{"n_layer": 14, "d_model": 384, "n_experts": 128, "experts_per_token": 6, "d_expert": 64, "d_shared_expert": 0, "activation": "swiglu", "moe_layers": [0, 1, 2, 3, 4, 5, 6, 7, 8, 9, 10, 11, 12, 13], "router_score": "softmax", "normalize_top_k": false, "routed_scale": 1.0, "balance_loss": 0.00723, "balance_bias": false, "router_cosine_scale": 14.0, "init_std_router": 0.0397, "lr_router": 0.000614, "n_head": 6, "n_kv_head": 2, "head_dim": 64, "vocab_size": 16384, "norm": "rmsnorm", "norm_place": "pre", "norm_eps": 1e-05, "positions": "rope", "rope_base": 10000.0, "rope_fraction": 0.25, "qk_norm": true, "attn_scale": 0.125, "tie_embeddings": false, "parallel_block": false, "init": "normal", "init_std_qkv": 0.0347, "init_std_o": 0.0, "init_std_up": 0.0347, "init_std_down": 0.0, "optimizer": "muon", "lr": 0.00166, "lr_mult_o": 4.0, "beta1": 0.95, "lr_head": 0.0112, "grad_clip": 1.0, "warmup_steps": 50, "schedule": "wsd", "decay_fraction": 0.648, "decay_shape": "linear", "final_lr_fraction": 0.0, "batch_tokens": 131072, "seq_len": 1024, "doc_mask": true, "train_tokens": 1131000000, "steps": 8629, "dataset": "wikipedia_en"}
Below are experts of layer 10 (counted from 0) of a mixture-of-experts language model. Rows are named gate (a neuron's input weights, with its number), up (a neuron's input weights, with its number), down (a neuron's output weights, with its number) and show model dimensions 256-383. Each number is 500 + 25 x the weight over its row's rms, rounded and kept within 0 to 999. Numbers have three digits each.
Before each expert's rows: a language model's description of what the expert responds to. This comes from a sample of Wikipedia text that the model never trained on.

# expert 34
What it handles: Copulas and ordinals in descriptive statements, such as "he was", "are", "his first", "eldest", "only", from biographies and species articles.
gate0:471531526521504470454502547526471502487534504505508474463494502510506457501456486528508471503522501508504495490507504537481490474531482516475484500519514484513457532485445495489492501501536532484490456507461510447488474508486503546499500452505547508470533526505491489491512547513524524458483526511501507498479480525504505545474522460531522514444502522527481525473464526475483452490472
up0:514471445446508502507531446477523501523497509497516534512514478523415498506541473491499512507509507487527506497523513434525512492522526524515509513495477498557527467526528476504493492499504536509484505512526487534481480489499504448513468506548481503512468505491531520526534504508487504528532512489512526534495458453543525466539480493475503528533516476487500496513546525486508555480532
down0:501501477525475521503532515517513493447494530479495492506520522494491533453489477477525509492508480506465495481480473487535491495484536466480506474462530513495475447510491463480519486473469534513449469470520498513523474542495513453516487504539448492487471488539492530513500444487507498533497509482502471494486481497479528508477507519488480460478477509504507516511568493501491541436507
gate1:495556496503485507511488506511496473493497543478519464489474517540483507476457501461489537520476508482493480498492526484472510499489516490525507534484506542491491520509476530528513471529481529496503500471512497463452490479499549507472506502493495500485483527490482483507475510471473476471497506492494503492496523486483507435488466466542482486538463492505500478503487521539498526482471
up1:492535516504518473526494512460457535481500519494475522469488479529577514522474551494520487499467513514480485521458483516460491452453494511506502521502492494502545481473520482554548460528481484487480508453474528513465469544518486489506505481506477459492467474496491480449477516524491486532525517509504508487504493528493511461485525502439497499502533491477520486500486532515480498549497
down1:496480506532508469518532488549493479533541525467513522511454496509478530498489522467497474516537465496446459503512514426494528480543533507523503491487539501492467469511503513471446524517493499496510551470527481486464502500505552489488542529495508514511456519525549515498555549483528488464486493522483519482495518538499478489486503512492490443498524484508496477508441519546501506499486

# expert 26
What it handles: Opening letters and pieces of Scandinavian or other foreign personal names in lists and tables, e.g. Kjell, Jakob, Gunnar, Kjetil.
gate0:507492506487488491490494532535424512516490485517458476481499474522526511506484448514466504467493543515530455494528503466485536481516545519479476508519500460538429532465451487494481541490521540465468447522471530477487485498488492491471519482505545499459513501486479499512524489514507536472483510484499532532494427535542477497470468493526521546437520504508460506509498489434532518517490
up0:487461507447518538501533498492492527500488534499504510476520504513420515508510490519557510504507504482480481483496518481526501464535525566505518508491490503479494459520507478509466489510492531508481480537512495530472497464480500476479498504554507484453470497481529530529486481486522530489534489522508514499521497479523541510496531431465481514516519489512506512496489526534500513475519
down0:497513482543508500491489471462479451551510474449523465575507535509474530493515488493472496481494474521488505514513531551465514491500514506487491486486468513511560455446531495539558474490457494541524522524516488517534474514523502546505532518504483471534520504541523500518500478473519477498508478479509481495472512443483484495509549492530546499518512513493540492475500500463509484520487
gate1:490512524519523484475530478474487459544515535445538456519479525504502470483530547505508484551492492515492502485495538553487454515524490510554512494481491470488528502515511533499549467484488451502540533489532503488469471510486518538492512492465506514503495533466496491534536518467530512460547513486490455510493492540495519482506490522498546505497457518486497519484488490525454498506494
up1:471493501478512485516481531481512481497474530476463480506481506556569467533469532527480493454452535473514493472477492511524508471526500523485541529512515481466540469494503511517562461504522484457498551485496496503482468505479534506500516489517506484505502488453487460470510517503493500510537537472522432484522475540517525468475494483484515508477516533460509503500500489491490473487455
down1:486527509479532513427466494472476527533526482482509479492472522498495518515492515497553521481523473482486481501500500494502486496500521534504514502501494491483522514512526504484421523522490467464465498496513466496476458502497518543516491482525550534486518542541486536505476507515503535469485470496499513491459492476479525483542504516507514510486481470492476511477467481469500514457505

# expert 59
What it handles: Second pieces of names and words after a first letter or short stem, common in sports tables, such as H-ap-oel, M-uk-herjee, h-um-orist.
gate0:493480521500488503493510519533460527488473504561448489493508486507513474473446463507492503468541539504533500484500497482515494459501530538475468521494505469499435497477435491512510536484504532466510420494502505502505481505561498503492448478499496512454474495496458477526507494517509502487515504517464533509501429544540474483489482500534494517481528492494471521505456520449486509492467
up0:503476505444513487503507497506491495509513497475543523479507484478430507529531452497514495526474497508490498492515527451473508508529500541524512474508477499512501471512497487484473502503511501533501488506466505484492480479444507496517533503528526499510517505499508521506515494480497534478489539455515521538558448461527512513488496441467491555496520470496488509500553520547506505444506
down0:522486464469469480489484480466484519499486495454496470481468496502502501521527469483512512486496491496462479503472510519506517429498494499500478523507455495495503452498504491531569531495465475556505515479510502510524500528487534519496523525489507507502489550501514510550492456499510476479465493497501495502456492463452520511483534486509500464527517479500535501482523493490474481530507
gate1:479491514487516494462490478510513466504485506455523493500509493499516466525456497512489506500509530481522512509509490504524500492512506462510504539471485501518505468476478491481529493502495522526480494520490541481476481492529516534473528484516502529496506513495511497530521563504513502476537484485479473491485519458442508486499438512572532446515497493474517514492454527514469531530528
up1:465492522482533473493480492503505488478469495506510510495506488530545479548459505509477482490457572476507504504475449486501487489486510472486526508478505484496480477462475504525533495475492544520503511504510540501472481506531469493475501508481491504496497500515505509504471495476478494523544497452520489485511485486540518464499501465511538470530497496487537510492484488505457484557496
down1:482468510476512525454514496507508515488504512453524494525501531505464460503463516552543487489527493503509479504482483476494481489501548487529487499496555506478515488550527511463491489492475499485532568470530443511474480469497556479518473524506497520483490482515493546489471497521469488471514514502530504499476461437460521462502435496531510514487470463506495494503513526509538514504503

# expert 23
What it handles: Word-initial capitals and first pieces of English personal names, often in credits or lists, such as B-ob, Steve, John, Mc.
gate0:484488505483510502511503503515452534540521527538459490458502470491513452532507482469494514476554504510496525468503493487489522455568526519494499525526471475491461511501430501476468511493516494465502428499502493459467523518475505517486504512470534505469514485540470504503525470482506524499500523478490522477515405542506458537473512492488523532480507503520505520507467527448506489478497
up0:514481533495506508467501481511504474482489522516580512505506480494415515490490454518525516539501507513492479491524540455528509496509479512477506497460495501506492492520516463510479471512508514533483510516493475526508467480505504464524464470559496497493521507462497488522493512496510498491525522504524515556519472445538542475503518472446499538513517504479502510474538501522492520493519
down0:497475498491473518512473485457503489500486521459506494507513512523491475474499484499485476514472485515483511515488508550505513492474525512496494496452531473487459493489494494555509496484455474520472494459493484535533484502511491503516499528513474516542499533531498509558479456503530494497488494480518483465462503443508496522490514495545480481498520493507527505497504518473460448482483
gate1:508514512516518519470479476506489470514513520475493522508486472530475476490494528486440474538490512495479506491489549528463479488493504501526511497475481515503465527500483504528524511481492481481513527462481518457488507475531536500460468523504512518473523521471520516516531498490507479419521503514484478510493514479494509453484482509515531498513490528521536475484502525558499489501504
up1:465503490486486468506468507554521485520489499508466525514483477515542504524491519533450459488445520447472515493475502489472482470449485508467516504475485473514518518478469469507540479500435534484490561470515512525454493543501518482496462526503475493484513495530491521465519477483521483481543474475516501467507510532499523456468467468486538506515500514482530479496494516526464510524464
down1:521507464490484475462498488461547506492515549466460486524500500493497491509494546509500468563490561469514478483520510499496454526510507533501472497501489513493481437507494498434461505434500496506493544504477504479497489471513539492470546511506503489495477492542517523493518518499477513444471507529472490489523509452510483468525464534520520531507460459502500496519447527533542523476482

# expert 40
What it handles: Middle and prefix pieces of surnames, mostly Scottish, Irish and English, such as Mc, McC, Griff, "enc" in Mellencamp.
gate0:500498504464502458474496558523461519478516519564469442505488476523518503496498439519495490484514538543470496469519489453547504461516482517479482528496492497494461475454465487541499536552520511461490477485491514487467500507511511531497494512491524502432498506481467497520509499506541484500479545500476502511485442535508502514504514487542496531472538477509474514524515501441508515494471
up0:493464516465488546525492438502516478515458489498539541481517485500415499474513518502527505516488487487538503486482547495464515508534523553531516483516490492522498512539500495457475475465536537520506486545483502513517491480505468480494466455523529454544525498517510501525506538478461530476542493510540545504536483437561499470501497435432508500510493461493517530472495522546488507486550
down0:494525489525518446491488504475507517496489508461519505554503515512504488483515474511583507494488466499471473504499508532498510505492498517485459483447507483513502488481545482543543488482493509511507490462544532511538470528520480495493507508506513480519517479516485513510464462521534521517503501506492487464531506429468495472471530531486515489490512500499493482467542502501464472496491
gate1:496549461502521533486474489479492500477475456485486484503501512516464516509464517506491504531502501523499500510506537501525488485504481485508513473468485476479509501469508556440477489507475518517507479491511503471487525439516570528468493530495513480504484511502484476514476477495487490434522522487477479537476508497458509485483515495487539537516484490485494510510456539526519493524516
up1:485497485496543475492459492513488523492518533508460528518494470552517475506468543529480533526444533496492530527488462506469511516453514490485478518483494505465537482537482511493542497525491534458483514476532479530481474509533516471490476507492477499465480503495497517462498504510509506507522506479487489493496463533498512445484474428488501495516509510464482519529456507509484507502501
down1:517488523471490485470510492488505517505520492466504515490471542515468479499477558478456526467532476468461503484501496498517481511536507509486550490522501507513533461521456520467450500509477534471508517523491470492464508482474487548497474504503518500445470490512532446511483518458482501499505517505493493467495496477486526459490510486504533468434477482522506475490430518499482476491511

# expert 37
What it handles: Prepositions and connectives linking causes, agents or means in explanatory prose, e.g. "caused by", "due to", "attributed to", "with".
gate0:461511447515492515472512513508444538475487524533492499497501481475544503493486472481515533471518549524528460524508486491532507467531468456478497502527462491543439511495506488469515546501518516481481471505483516460480512500528526536498460482471537499471494497521481482514533479490511514485481517504457512498515466552547493525501492507522482507475505486501457506475510490466492511502437
up0:474510451483477513495500511510513495477512537489576498519479518496449530469499512483519528516493478518526494484527521451513512484532493531483509476496480507469461472559522504450487484514486535528500542552496494465512496471493504458558508478531507513521528470483556489493525496478493494449518479474508507514522490453512569471502511485492517449535513478496484510493527535569484508522512
down0:469508493527502463471539450463518497494481532496513485509451528508490451496522479487527505508522451483490499453523521490499496493505494513466520470476485510526489461515509518471494500479473499503454474480497445509484523518512518485541520512493487504488473564502501528514480520510512505486483508485493499488485523482513554478507515511526496468440512530532506514494544519457485513500545
gate1:502524485524501491417486501502499472483482549462518480503470504516497506469460523503496496525524531454490517499500526471493485466449531480558521525455491545498498522526474495517503496509493480471506503490524498482528469482528521561498531514480527500524481535455500497473509485491520478443523494464473494506480529504499494519477474511520534486511489495517525492499491516545491524493505
up1:492488507484468459483478502519533514470487517501501506527474449524571492500499552534497459500497514457493502497501492468484499477475521512523519521485520517512573499498464521514538502467488500494519511474501524484451471518473484483513526499499521474487457515478523500482440467469515504519516512464498509486528500515498510503469536472486544487514507526461517505496489497483489471523531
down1:493478521477508508480568494478535487486509545451530531531476511511472470479484519513490536508511524490486487522474484476506526494540506538489541545501473484521477476556480491497480499456498500511483529518467491537512525496522544504503496544490459532488493510499528487543541476541481490447500530476480507501464500505493472514510501517536483529519476500488509492477469550522508516483467

# expert 24
What it handles: First piece of a surname or particle right after a given name like John or William: Mc, Sch, de, Sh(akespeare), Ch(aucer).
gate0:465516503517502496504474551527484521436501454557487455494501479503472479516502477477487543505558545487513513470525498470485515459558517526468503533539487469534452482471473514539478511527533538485520442492511531505465510523483528536487472460470520503510485531500488487532522496515513510460490533520475531513502457537556499527511476489512486551489489483505481536506441522470499489451475
up0:503482520408519505491543492482512518547466524488538542488505477453425509461493475492546485476500474525506480491496508447511520483513486519507500493481481529491506478525505494433496490490495512511492486523511452464531485508510471488534502534545498504458525467464529507494493490505488506480507524495544499524516459472541534479484520481474519506492544498485504535490533506535510517487537
down0:505456486493493502479498478471501508518492534491526466492485526510511511510493448490512474517440458493500518475455480527481500476461499501484486469495508500510484496507504485504516495509456490509500476486494455489532504544524513489516478531492488487515514487521490482496490452508488482503499511446482467483493519442455508491498531483496523460489521481474525516491533526506514486507519
gate1:487514481499505486502477502504510470484478453440505468534492512468492469511502511517525552531498558511462473455498526537486516507492507479491508493500499533500491492503473550509517513450476468503521505503499502487489491472506501497506535529497538497513483467482516472533488511506514491465530454477491492502487544479456488448503512540524512491501504499503515480502473478500480548520485
up1:471550501477499476509498545529531451486456452484478479532494484522542460525500512520523509503428534483500517505467495524481496506495470527474487513483528482488478494523499503535569488489478526482478500475472478558461473499495474464468489539519490449504487461494489479465485494472476518487526469472524466484522501495497507468478471457479518521508515504487489502484485495498463486494460
down1:485448495493510488475488491512493570507480518483445513503512495473491491513501485534507528485533484482493499530527565541473482483471512491504469494517523502501509448517477492462465517511467499513550530484542505464488514478476531507497474472527533494519482510488508485520478527495527486478503488447489533466480512491548515487506475533488497533495454495464468487556474548475483507478480

# expert 3
What it handles: Pipe separators in sports and data tables, often before venues, plus place prepositions like in the, In, at, at the.
gate0:473534490522497542499516533549478521491493525547483460485493482497486496485540502491537516490547493514499483483501505504536518498556522495471501528509516484544487509461471505491521524531483518491501430499491500476478525493478525499506527460488523536477459487492501502516504473493552500464542491478454512508504471500498459520492465457498522530517489494498514548466483536486467497500475
up0:508468533474550509485522475479520479472494492511525538502506510518438484496503436495511538534474489497496530545486555468468537472481509524512465498490502524495483495516531449498481474487546522510472510520506476516503462470505457477508469485532523498506525489470522509531511527484464562499485531507522511505529482484506568499532471504466536511506518494486513503509563492519500499473528
down0:486548528492493464478480488480515477521510497468502545530523473491543498502483429445504524495484514489495522485495511483538495506485512488532530477511464542447533495468531483505512505455497476511510513510487490479522479515495511503508506538490509488449511497489501459515497526499506511504496485477509529510487512470456550458497520510495516484499490503464479489502550479502507456494554
gate1:479502462468512507468481474492506444473488540448497483501489534515530495496499521498473500506502539542485451484474518518529464520504535497517516517450472531506477492480512551497509488493483498496488504472495511502511516481503511502508524506501491501462524546471503481521532510478503468472530488489491502506517489470471533501449477470537506464495515497524507487474482517529485519514469
up1:475501511509509486502484495497505477461485558495474523486466483562564469521491526488445470497450499501499499505458498517485498475494483525493527535481493490499506468471489482556546440537483511455452525478520523539448483507496483458510483512510464484475487500509462486470490515481502509516564481488512500504505482528508529453455488448517523474521508534508493476503506516503472476503494
down1:515506523541502537482520503468527537507529539514499539486502532494508487491474503522485524478474479533498454500501485476474498517493513465479517506481506491505519444486475527494509504489507494455497555510473533508517483504475527481499539543485513477521476515491510499484489538506482481486473530555495501472515494436540532431523468519540483499492469508492440488519437545486481478515533

# expert 52
What it handles: Verbs and hedges in evaluative or comparative clauses, such as "it was", "is", "can be", "as" effective, "very", "much".
gate0:481504501519496468484510517533437537463521539528492477473479497526530505485489474498482503481520511520529496470524506471535497468527497487487475538496502487532482477502443514498489484506489522496510435465457533498513514508513497538484525475479530536483435522495481489557469478500511509461515520519480484524495469550527481534513508479520508503493503514507490542505457532459492496485493
up0:507456470492482471480469483506473513529491507488597499484507514517417491515508516504527495489493491503505515499482490440544505501527517526521506524487522476503505437548484482509468464495487528547484492516527465485536486483511461493509505462569499529489503507472492546506509481522503507512530476487545506516500458436536539508463521525477510482540501490487512509504500526531495486475550
down0:462481544463476466505519472470526497490500502519494472520463535498509480497497486478495519497468489493499532481507510492493509512462534452478473531485476504510508476525576530505495488506487526515503474503505485513475523537484488524531486502512508516533490530517501545471500472531493500491465512514505541510488518459466469485492499493517484504494531508481510468541495509489502480536478
gate1:504503461517493494473517495490504466504498477464481483509476509476483500489482533504476519504546536560473490484498506473522474477530492492518519485473514509451518497524482528466499526517490510502485508460531440471467482497508530505465510523461502482476464501479476494525516493483505468487472521505516492506456523511483482434496451486505534519508484515508502504483496517514481549484456
up1:459514465509490457489495488465534511479504532483471493527467476535531495536499531497489517470472529516504511508498506479509483477462489506501496512428501483487504491504491477526529474496536534513485499482499503515469480529467468477490493563496474494485504476511503511447451486478492505516486555484524462505524497530511499481479488489467517532511516568431518509472516562515487481483480
down1:442508502491475521431522471504483477495526491473509467522514527447485500499480537478476508458543480507491477496510491521487472545549518533526460522494510495500520473518509468471501489478485530472560531491474464516479470475478531495496452512477508466470534521493519506524513493485558537500479494532491520465498541451497529491515471464477467501501494529493470525518489504461527490476489

# expert 7
What it handles: Word-final suffixes and particles in narrative or review prose, such as -ly, -ing endings and "to" after come or tried.
gate0:479457509505494508501512524523443492486502510529496470472505456524480512518534463476484515480537491491507487550524503496511512474525528488488515488513472447511487509470444471487501519510510508468490427513500512493487476511503519505472487442493502509463480512502494503478481486524460528484487522516481500491496485547502487546525489469491506526482568534541471514493502483460512522514516
up0:530427532515524535517506487472498528539499500481550518518492495502429541527533485475528493536544447508511529527521512471480501520524517504527504490499486479517470464526514509509475503513497472516469486525525462519510451471463489489526500470515485488487525506458514495467473505529463522465514486515513484477496495450523526483488500463499507521508516488533493501485550519505511483466517
down0:532504502471497502517459527462547471477490503535531474526496496502512517451490508445523524538483466493466489523463490553529534495448508484469528481426489495500509416472513519495484492501514506527501490477512484486506478548519507471506514466497531491523455521489487518459497479493511487510484538501518528485509478512465530476508497504516493513507492489512480495486529493482485528495505
gate1:518494499487466479492458478488462477517486480499520497522476483442450500494499510524499542507515539506485505457514505492541503528488523495476503483533501508478475565484491488482495501480497533493498490481536484493476518506484515494464536489494509536503468511490517472506494500478530498491508456497518519500481515482475524464490463497516469539527512478533487471504506572503486544469469
up1:508506485478501483510468510515527510537493545546469520488485509509539466542464488539466510474438531478498536461534462505520475444460490525522511512492521481515543461471468462503552478516486500454477501480546495521470498494466475480488487479525488494464504498526494527471476494491496529501492502467530482493476482521502537440489479503506546510484531510492511478448443501515501473496519
down1:462500493498436494497509463473510535441495537438499528555490514518476469487482496526488528490498507507453466531478508502474483518530482495536507519537488479520472461503499502485443461498470500523502494480467499519507509496512498477495503513523512496513472534555510484532463507490523532516503521523531499504475557464464513497498497525520463482494518506498491450500465527458475507485497

# expert 13
What it handles: Capital letters and word pieces inside proper names, place names and abbreviations in sports schedules and lists, e.g. Ypsilanti, "Ohio", "Washington, D.".
gate0:481493497510483476512496529516487513487509487513505481499498489548468429502486467471488527494500519500479481498466476497477519484552512529487499524506511473538482495504468490526496538528554500485503423512520543501490515505495524508486493478486568480468480504494461472518519518500510513468503526512463522514499428533510481511506484478526532525462532497526483527480457480468498539523426
up0:512480502495538508462521473520504498530498536471515522491495508478433536487505520491548504542519490525516486480552540474519542506510517521480506499488486485505495516497495483486487503486490549546498545493517472511485507470505483453512490456516518523513535477469538508502485505492470507510532481514492492498500492464525563453494489472465542527521499490450505477502526538519501493465559
down0:460507508495452515472538515471525514495480510485465526528494531475492520484511496530563453495501480503465516503492523522445511488478501479461477499543479503501509497467521512498516517506498486526468502475478480480536455532513473464492492505482492442548501484522460526540516502502487548465512503486496465506436523477492508522503493493494508448481481500488527556484484526500470483493502
gate1:492502476504509482497497488534506490522469498439486518509497510509534499524461515490486504511512561520545539515450528486486449492481503513514505539464486535514526503513511519479526481487509501540526504468484528446506469522489528548455517501526500512478463549491498516539498559473525501473543489506502498522438478471494523499505474495493509470513492499490541504486473530508473568506523
up1:472489541478465479501508518536495490464442513481500489525483499529546494509458529481492515503473521519519498522484496467486459485484495530519513528452505487557530471503490490525530463488498527477478535425510497487465454534475497528472481509512512485480474517505499519459485517492535502490553500481482509464495480492522514492497488437470492482486507524497540509489496559477470541505524
down1:478483488505446487467506471512469505501501524443489523531487499492527496518503509482537510486514519525496491516485493457499460461484525506506518499481508501499477460492476505492456460500479450479463492485469453519521481491490535468526482532495492505449521512524517450520513546497525471468471519580504518497488498457495508473510496523525520548474521472468504502512495498470516564479513

# expert 55
What it handles: "The" and "the" and clause openers in mathematical or scientific explanations, often near LaTeX, e.g. "is the", ", while the".
gate0:470460501513489532514523506520469524477517487553511465468513485503474509504500502505482507491519514508496443504523480468485498493565525505500515502505480479495517530516452520509505539521500526473540467503466565472506497522507510530473507446476550486447483520482473498508522493508545509458482532486475492524483479528483480479519487472507485506481531464525482512493468505499516529472478
up0:508470502487537532502475463501516517526482447468508504486498492488394513479484539506497493534552521497486489514502490461515528514507517514539503479462495498500494477551548494483478461505501504519531526545499498481504477489496485479530489483519524509471519487474502501526518545495507487475512507490492488507506461424509536456497517468474517513562508471493505500453526530562494522460503
down0:489539484481500441494519494479516501503528525539510470490499498495533471491539462470531497467487505476507505515527500503510511486464486474489468470469466508461500527450515488496539505496462517551479473459543517515539524502478477516539515549460443512538503533525503544484529531538531492527471530457474475470487500455430495503500506472520482453511536495479545477495473493498506481472490
gate1:498541473519519488499470500490501467484486520447521473478492492500526498498445494483471509542474497531463478470470506499465485505484506474546503511434511508528475522512446509504481490468472503481495513496534510490553490493533557526488500468484535488472450526499505501494528471480495479498496518467475504522477525517494524494510459521508521506519475536484516504517494513537498508463481
up1:452480519483512483481508514526494503489496498482483502489484518526556507524459523495481502501422495513510500494488495484515494505470496506498516495464502505518517513533440506474493522465504491469461562473529503517496511510483504500507477498478454499495495504511502479502500463478500486515494513427510487472490495523522523471502497493525495487510550526446489534525537530490494476479481
down1:502454548526500466492485482521510497513496518470511502524472496494498540469532539512468531502580490486472476496544505524516492513488533502500549505503495491523476508526473515498500474510498515528488522489521486502438509499474501476504503551469517455511506479535481535493489475498529499467512510496519515436480554445523513420481512520495524501487490517513438497519492534473532502479477

# expert 0
What it handles: Nouns and verbs of activity or abstraction after "was", "is" or "a", often word endings: working, development, design, solution, gift.
gate0:490493535499457484514545510528437527525519522517483480522497511526530471506536474478526490471540473482506509501520471491502500467519501540480489533496499494509477531495497471500482488507517530449505442511480509459468500505536496512470483476461490494483514512489476528501476482528528509482467498489487524512485459514491489497495487490512475512437475487491483540482508486471499454479484
up0:510472480461505507493505454470490529507495460481519518484515469512423495488464497524507520534521549468504518510547539473482517483540485510484495502522497484493505459530519485499491511494496538522499502536521429476466517471473513450560483477558511532524507473480520502542504507514513504538510479503531488486542465475563551521490533485491532486548550501517489503527516541514523508476547
down0:524513517541471534480493509507498493512481517493466460465478507469526557511485443485524514502494513531523515464509468536512520494520541465496512503511493485446492513486545530514542532539489527502475474524534472543522472509543496519519466527495536478504481538512502539487498488466486532499482534490549500491505483499466503513525571506489527494502503494518486501509527485513478514509516
gate1:518539513489489496480480514506468448531460531495504474482472529533501509491484509480480510543491515525530533473493483505514493490490494488514474531510519494473483480496476529487485490539437502507513526500485506451513512519513550520431506518488495503518511530539514495493464516465490497493493479480483520537506511485492502492468494502490544497516505490485512489499479572497462503517552
up1:510493538492516494518487520489484513499463499509490474505464475515547477492484520484495512506439528511519510476493423464499478471465486506483504534498518473485541531491497523529509479553466493495519566504514466502465478563500519503503493503507488465521507477540512499470495498502490486519512473470532497507488450497505525492494490462463541509499542517464529503494499540497481466535566
down1:493483537495513493492458458471509515493487477445514479549482507474481493509519518517508492512477460526517502479472522501513441518533580490488504499491468486499492434477510503466477487484499498478473481496493479489507485506485531524488525531517504505494475518522539502523518530498501466494525542547516533496514486493456531478506502469505485486521530484523442482499474551515507492477528

# expert 46
What it handles: Pieces of Slavic and Eastern European names, in tennis draws and sports tables, such as kov, ović, ev, ayev.
gate0:474469529471485476479503502520448498501486571530476505487495513532518482504498494454518531484500538527537500494517497474500510492544519529499508488523500499535506499449444441491490507495496530453493438551487518492466521518504493517487496485471525507472489509502482490527546509512560496512483525471506528493503491484530466523479482472515503547445501492494449507507439507443493532487485
up0:506516492475507545507503497506529528492476508516530509512503514518435522502519481561509469507493467472468481503502501487485487503527521558493502511478495484528484471547516521455470527479526508538481527478512517492493483485488517477519491472533465499475480502483558527517486473473470515471529496510491550537493427483515528507499540457480509497534525507494508475471538517485510472494531
down0:513509500524489479516507523522509501522506467486520451502507507482464521486505498494471518511510432487472494486499576535475516503488524561461496469479510508498512509491525519513523512501512507525523525489499545507531501515531468526517485526517505485500533501505525527514484508487523479506496466495532477478493527471499527517510518550490499498497524479535546527431529532467566482510468
gate1:457544472542490498527462496512523520512500518454503521545473508507478493504463526510477496540489509518508481489481478501510484479479516476503483535486510481477544507495499533548522477526513462495506510544484520465496506464521522538526515443492507485508509492480518478504490531455469511471525495505549490517520517489494519475511495522493525471515501457511501538506511535522501530504525
up1:480492498501487494492476495477505495510467506488490530527489487500574481516504521530494506507441504473529523538490458509503492522467471495499499514498545514499552472498479530514536481484538499469456497533497519496447478528537486501504503487462476453519524464499486481500463518462516494495508504454537510480501480492541495462497474428500502505501513480504534515496483536484488517492496
down1:476496499467483524484507482510505504472486551468515484520492511491521487514472500476512506491510502482467492526490530496501529470476517494485558478536496548486451446552504535495492515481485484503478524448493479487466507502496506511514483548512511499466507536501510519492508568525481507470500490501480525497491496480487515469567464509503541497502491501501456478487473501451516566515495